config.toml
d_expert = 192
routed_scale = 1.0
batch_tokens = [32768, 65536, 131072]
Below are experts of layer 2 (counted from 0) of a mixture-of-experts language model. Rows are named router (the router's row for the expert), up (a neuron's input weights, with its number), down (a neuron's output weights, with its number) and show model dimensions 0-95. Each number is 200 + 30 x the weight over its row's rms, rounded and kept within 0 to 999.
After each expert's rows: a language model's description of what the expert responds to; "comes before" lists some tokens at least twice as common just after its tokens as in all text. This comes from a sample of Wikipedia text that the model never trained on. Tokens count by the router's weight.

# expert 1
router,144,175,221,170,213,201,196,229,193,178,193,162,190,175,208,206,219,231,192,168,158,186,202,227,180,194,225,189,129,233,263,221,215,186,165,213,164,243,229,196,178,197,236,207,229,237,194,172,219,269,234,177,222,204,203,180,197,189,187,174,149,252,178,209,232,241,168,233,228,224,201,203,241,242,206,233,193,207,220,178,143,206,229,204,218,157,173,186,290,218,198,192,250,133,172,210
up7,135,214,208,137,167,181,154,203,211,211,240,196,225,184,218,211,111,235,159,198,196,202,231,175,189,194,212,138,163,180,190,157,214,150,201,181,149,238,156,224,191,186,247,180,199,206,209,201,247,215,183,182,194,159,146,261,191,174,214,163,194,266,249,232,280,212,211,197,185,180,208,233,169,197,215,219,219,217,211,221,234,216,194,179,206,201,166,191,208,201,238,192,205,191,181,212
down7,231,185,148,236,160,242,168,205,225,207,172,163,174,158,176,151,232,187,211,215,270,178,193,235,174,210,248,210,217,235,175,213,202,185,224,186,208,221,202,200,246,183,231,217,212,232,198,183,195,212,220,199,304,175,152,208,164,211,236,230,156,176,241,231,215,246,207,224,200,170,193,184,220,180,250,151,236,200,224,188,183,206,142,164,222,226,233,229,181,172,191,168,213,174,154,198
It responds to: Sentence-final periods and the first word of a new sentence or paragraph, especially The, In, However, On, During, also articles.
comes before: "==", " The", " In", " He", "The", "In"

# expert 0
router,169,210,193,144,225,214,199,245,152,125,217,186,248,201,197,128,205,203,213,209,229,160,245,224,206,186,197,220,157,218,248,167,231,194,198,197,228,228,231,229,212,230,235,204,228,225,186,258,232,218,230,204,145,249,208,189,199,187,184,213,194,230,179,156,215,183,191,233,203,178,156,236,216,250,177,196,177,204,218,156,181,208,226,201,238,171,160,147,210,247,139,177,238,185,167,211
up7,174,235,154,249,249,175,237,188,195,232,243,186,236,160,184,197,196,211,234,255,208,185,187,218,217,211,140,174,186,179,184,237,151,191,188,239,199,212,201,227,170,189,136,258,175,207,201,201,245,231,169,220,127,219,205,231,181,176,207,171,166,180,186,192,224,219,226,185,249,192,210,180,150,254,160,231,152,184,183,207,233,185,187,232,168,203,211,153,158,240,242,204,204,177,199,231
down7,177,196,161,251,207,231,200,192,193,217,147,205,201,142,191,217,207,221,245,216,199,194,188,258,211,220,245,268,167,206,189,208,160,200,180,156,195,166,251,146,191,180,231,204,214,219,192,183,155,200,151,215,177,205,173,204,221,195,201,233,186,176,216,254,172,214,249,162,141,194,190,250,179,138,236,203,248,218,185,182,215,204,182,247,200,260,209,275,179,167,214,199,180,204,181,193
It responds to: Single digits inside numbers, years, scores and ISBNs, plus slashes and math operators, often in tables, e.g. 9.0/10, 1952, ×.
comes before: " |", "–", ",", ".", ")", ";"

# expert 3
router,191,208,171,157,243,182,220,240,170,173,225,213,240,213,185,178,197,186,197,159,230,205,219,242,210,176,164,211,159,222,237,183,215,177,180,222,184,240,237,157,177,177,212,154,215,232,197,238,211,242,226,165,140,236,179,173,167,196,190,185,198,231,188,169,221,198,178,257,207,198,214,217,222,239,151,237,169,166,207,188,169,251,235,226,193,118,159,158,206,227,142,224,252,168,187,180
up11,203,209,228,143,190,204,258,169,202,224,200,203,184,219,269,166,191,232,191,230,174,212,204,130,227,216,195,181,184,192,239,172,221,167,210,173,183,193,241,199,266,229,156,193,225,190,220,160,207,203,169,226,220,240,254,200,215,177,152,190,241,187,230,179,159,157,170,194,171,236,193,168,246,208,174,195,238,212,260,159,218,137,258,202,211,194,206,186,164,171,179,195,181,187,172,155
down11,228,217,204,219,222,204,188,182,206,252,169,231,196,213,215,205,178,200,225,200,196,166,222,196,150,187,163,189,250,232,203,176,221,208,188,179,160,201,256,198,192,236,237,199,180,184,142,176,180,208,256,215,113,240,165,236,143,241,191,209,168,187,160,222,184,205,233,151,148,161,199,173,204,141,195,203,229,236,145,221,210,199,169,216,171,200,190,259,183,143,200,209,195,223,149,184
It responds to: Table cell separators in dense wiki tables, and ordinal suffixes after numbers or number words, e.g. fourth, 13th, 3rd.
comes before: " ", "0", " −", " —", " +", " century"

# expert 24
router,177,191,196,192,266,210,190,272,226,183,232,213,215,178,163,162,177,212,203,170,169,190,229,211,185,165,182,222,172,231,226,174,207,207,158,176,173,230,214,183,186,202,203,158,246,215,221,249,205,212,239,192,144,201,212,150,195,174,227,213,157,219,165,165,220,212,193,215,213,266,165,201,235,234,187,195,128,179,189,164,137,218,278,216,212,169,197,156,205,242,168,189,209,147,220,194
up0,157,179,183,204,226,195,216,219,207,158,224,195,210,229,163,223,181,250,204,243,201,206,233,201,204,225,211,211,203,213,268,200,233,209,179,187,193,219,174,198,195,231,201,211,228,212,231,256,163,205,189,187,166,164,179,198,151,177,187,130,138,276,182,149,232,217,146,230,175,174,170,130,227,212,240,211,191,256,174,153,233,192,229,238,218,157,211,236,217,183,177,213,188,177,222,163
down0,175,251,173,196,223,193,158,191,198,208,189,244,237,175,181,189,226,219,195,159,249,130,274,181,184,206,222,165,194,213,195,186,251,190,228,206,177,195,240,155,272,198,162,171,231,165,218,229,220,170,254,228,203,207,179,169,191,195,207,180,214,179,169,229,148,217,203,216,189,248,209,221,211,165,165,192,215,245,221,190,165,267,245,155,202,175,243,182,224,236,175,205,240,185,222,210
It responds to: Commas and the conjunctions and/or/but joining list items or adjectives, e.g. larger and more common, housing and universities.
comes before: " and", " the", " but", " which", "000", " a"

# expert 16
router,204,169,213,154,262,246,245,221,225,176,207,212,207,196,149,169,149,194,201,189,159,205,226,269,157,149,177,223,176,202,205,192,220,221,169,204,233,204,230,165,196,200,196,192,226,201,189,185,211,212,203,203,213,237,186,193,174,189,183,201,205,219,208,201,188,202,152,231,187,227,223,181,214,271,174,241,140,180,201,198,163,157,245,244,172,146,149,185,226,246,189,199,236,107,195,227
up0,195,199,228,180,179,174,229,255,240,177,134,199,165,213,199,199,191,188,197,212,250,245,254,225,189,178,183,225,178,181,264,191,216,248,256,181,174,214,202,196,166,249,194,160,232,175,200,235,253,180,164,205,170,156,207,192,161,230,204,202,219,171,192,195,238,217,184,179,221,192,199,193,217,177,209,170,203,157,166,172,215,181,285,224,220,216,161,284,195,220,195,178,258,204,217,183
down0,213,215,196,208,238,142,277,270,195,204,214,192,213,231,171,221,198,246,186,169,194,251,168,166,243,191,230,210,225,201,195,167,184,160,185,170,187,144,196,183,202,207,187,241,168,215,217,179,135,206,257,205,238,236,220,186,206,182,169,206,252,240,195,217,138,243,237,191,186,223,243,249,188,193,202,166,200,187,198,231,189,182,235,183,224,192,256,165,228,229,234,242,181,214,173,217
It responds to: Final syllables of personal and place names, like -an in Dylan, -ison in Madison, -dale, plus whole names White, Thomas, Wilson.
comes before: ",", " (", "\n", "'s", "\"", "\n\n"

# expert 19
router,203,215,221,141,207,210,237,254,204,158,221,186,234,201,187,178,182,221,178,213,164,157,249,239,215,158,170,192,143,201,224,155,217,197,176,209,193,201,192,178,186,178,218,183,193,206,205,226,178,213,206,174,163,225,233,166,192,182,187,215,180,281,174,192,224,234,175,249,186,275,186,169,211,230,142,222,179,245,190,180,199,215,256,229,207,162,182,135,203,206,145,202,272,187,182,212
up4,188,220,187,206,204,197,152,154,182,201,198,257,268,221,184,213,187,246,153,242,229,258,194,259,207,188,205,169,198,234,175,146,193,223,272,241,234,241,223,221,244,280,236,220,254,202,204,230,220,185,213,189,215,225,187,210,241,202,175,244,212,236,139,211,205,175,158,155,199,185,205,201,181,192,185,226,192,187,212,208,189,186,201,178,221,230,180,157,152,184,195,211,163,179,208,197
down4,182,250,216,250,274,214,181,189,193,169,210,168,206,243,237,182,168,163,251,153,208,238,181,186,217,228,196,168,155,147,240,232,147,183,169,174,226,224,220,218,194,162,178,212,154,224,173,180,224,180,169,255,207,158,247,231,207,186,183,185,232,181,228,230,188,177,174,208,210,188,208,150,253,184,253,191,246,157,181,210,177,183,202,194,124,188,211,193,207,201,203,185,176,179,220,180
It responds to: Two- and three-digit numbers in tables, coordinates, dates, rankings and lists, such as 54, 19 in COVID-19, degrees and minutes.
comes before: " |", ".", ",", "′", "%", "6"

# expert 2
router,195,150,162,169,209,198,202,201,176,175,214,178,233,188,190,151,192,187,198,209,202,180,213,255,214,187,190,226,126,195,278,160,230,206,199,219,215,225,168,223,196,188,207,165,231,222,198,232,223,200,238,181,194,250,186,159,157,150,163,207,180,257,159,192,188,202,176,235,208,209,172,230,209,218,200,222,191,190,218,173,172,211,257,208,179,172,168,137,207,266,122,227,255,168,211,210
up4,187,171,216,155,214,249,218,152,180,178,203,209,232,187,256,208,213,204,188,132,241,195,260,204,229,228,250,196,180,176,195,172,204,192,213,209,179,192,219,220,185,219,201,194,207,196,129,178,188,226,157,220,135,253,226,169,239,226,207,164,235,197,201,211,177,218,126,232,219,185,185,187,217,164,215,235,214,176,238,240,165,263,181,274,218,176,159,181,158,205,211,219,206,198,213,213
down4,220,204,223,253,219,198,239,219,240,238,136,215,153,235,274,151,212,215,204,195,267,183,159,186,144,218,219,164,190,228,204,191,217,198,223,227,212,186,183,193,200,262,153,190,246,216,243,198,210,206,228,178,221,207,227,185,171,213,190,212,192,184,221,167,212,214,232,157,205,172,190,142,146,137,213,167,229,139,185,184,223,223,223,164,161,177,198,228,169,182,210,172,187,191,223,171
It responds to: Trailing digits and digit groups of numbers, such as the final digit of years, decimals in tables and coordinates, 2012, 16,000, −53.0.
comes before: " |", "–", "%", " |\n", "5", "."

# expert 20
router,183,212,180,188,222,198,214,212,206,178,182,211,230,179,187,205,218,217,217,177,182,160,209,210,216,190,209,186,202,245,206,196,229,151,195,223,184,273,223,213,193,171,232,221,228,206,180,228,198,213,194,199,200,190,209,158,190,213,182,150,172,234,131,150,225,191,143,241,225,252,211,189,226,276,209,203,164,169,208,113,158,217,221,208,170,137,176,136,252,203,155,204,258,172,214,197
up11,153,260,163,233,177,187,218,232,218,189,231,221,220,229,216,228,234,235,171,168,229,194,193,239,199,172,187,219,217,241,183,170,217,232,182,202,183,215,161,163,199,157,265,189,240,230,219,172,258,237,257,202,157,211,246,178,156,135,222,140,189,224,198,177,148,223,141,191,204,171,187,192,191,218,214,220,176,194,197,189,211,182,232,235,204,207,162,192,192,221,153,238,237,211,170,165
down11,198,193,262,202,189,235,229,236,162,225,218,239,241,199,171,196,237,212,197,206,207,211,175,195,217,167,188,255,207,223,229,176,199,223,214,161,229,185,165,236,193,116,207,192,195,224,186,200,210,185,228,213,178,237,224,255,184,219,185,146,195,169,211,206,185,214,171,185,245,153,278,138,200,171,225,189,201,195,214,244,154,219,187,255,203,209,219,154,159,240,166,163,207,213,269,200
It responds to: Table pipes, pipe-newlines, separator rows like |---|---|, and list dashes opening lines, plus Binomial in taxonomy infoboxes.
comes before: "|", " ", " Total", " No", " Year", "|---|---|---|\n"

# expert 7
router,221,161,207,176,182,227,223,217,238,168,220,168,199,181,195,164,175,206,191,217,215,162,244,197,186,184,172,187,180,236,265,179,202,213,154,257,182,192,204,179,268,214,178,136,223,184,249,180,236,227,197,171,150,186,189,190,173,159,209,227,233,255,176,220,203,258,227,245,208,248,187,187,195,268,192,193,160,159,187,171,186,213,220,223,180,169,189,154,206,235,185,235,213,147,190,246
up57,153,236,209,221,226,257,232,269,164,199,184,163,197,190,164,245,183,188,192,200,175,170,202,164,181,237,210,177,172,195,186,221,176,212,163,176,172,220,229,163,202,223,213,185,238,216,223,169,182,206,168,222,116,222,150,251,201,151,192,215,247,214,171,223,193,207,180,204,209,271,191,237,229,146,195,198,212,185,214,213,169,189,199,223,285,202,221,147,238,207,190,235,197,228,178,194
down57,219,212,121,176,204,158,166,240,130,170,189,226,200,152,242,229,220,197,198,209,216,179,233,172,238,144,200,249,216,196,171,181,187,202,220,176,182,178,250,215,215,185,151,231,211,155,186,206,203,204,247,242,190,205,173,209,231,213,207,167,205,215,140,195,154,195,143,207,248,161,217,190,192,181,231,172,193,234,201,218,178,140,176,194,192,213,249,253,192,181,194,227,231,182,222,145
It responds to: Suffixes and stem continuations that finish a word after a split start, such as exp-ect, fund-ing, der-ive, plus than, with, less.
comes before: " of", " to", " in", " with", " and", " from"

# expert 10
router,229,220,213,167,216,232,210,245,166,143,170,196,211,197,123,154,160,183,206,207,223,163,233,239,244,209,210,206,176,230,223,218,216,215,223,196,215,236,171,192,176,161,206,156,202,178,198,253,197,234,214,187,188,216,221,240,214,199,181,166,212,245,137,134,214,203,201,200,207,232,206,171,203,239,207,193,189,176,218,166,148,248,175,191,219,192,211,238,260,204,158,259,279,186,195,200
up0,179,196,169,201,188,163,236,194,204,164,205,216,177,212,183,199,196,177,221,238,173,189,180,253,182,189,201,153,184,181,184,221,183,207,155,222,178,164,138,133,144,156,207,175,237,165,236,226,213,247,178,203,197,222,201,175,222,152,173,202,206,156,195,187,237,159,197,185,269,196,209,214,228,248,212,192,177,151,249,172,247,255,231,254,203,234,264,171,236,193,191,196,203,195,165,181
down0,236,205,189,205,225,282,247,180,178,237,149,228,180,190,213,229,230,270,195,239,193,203,166,192,183,228,179,182,211,200,164,154,191,192,190,158,229,225,168,208,182,222,236,211,244,110,179,160,144,233,223,185,187,163,127,251,151,184,163,227,172,207,191,181,200,211,217,187,173,164,181,158,206,197,173,192,212,214,181,167,234,211,236,174,217,193,191,208,188,201,230,160,225,219,187,196
It responds to: Colons after field labels in infobox lists (Size:, Dates:, Party:), also semicolons, commas in tables, coordinate ″N, and of, by.
comes before: " ", ":", " UTC", "00", " L", " Animalia"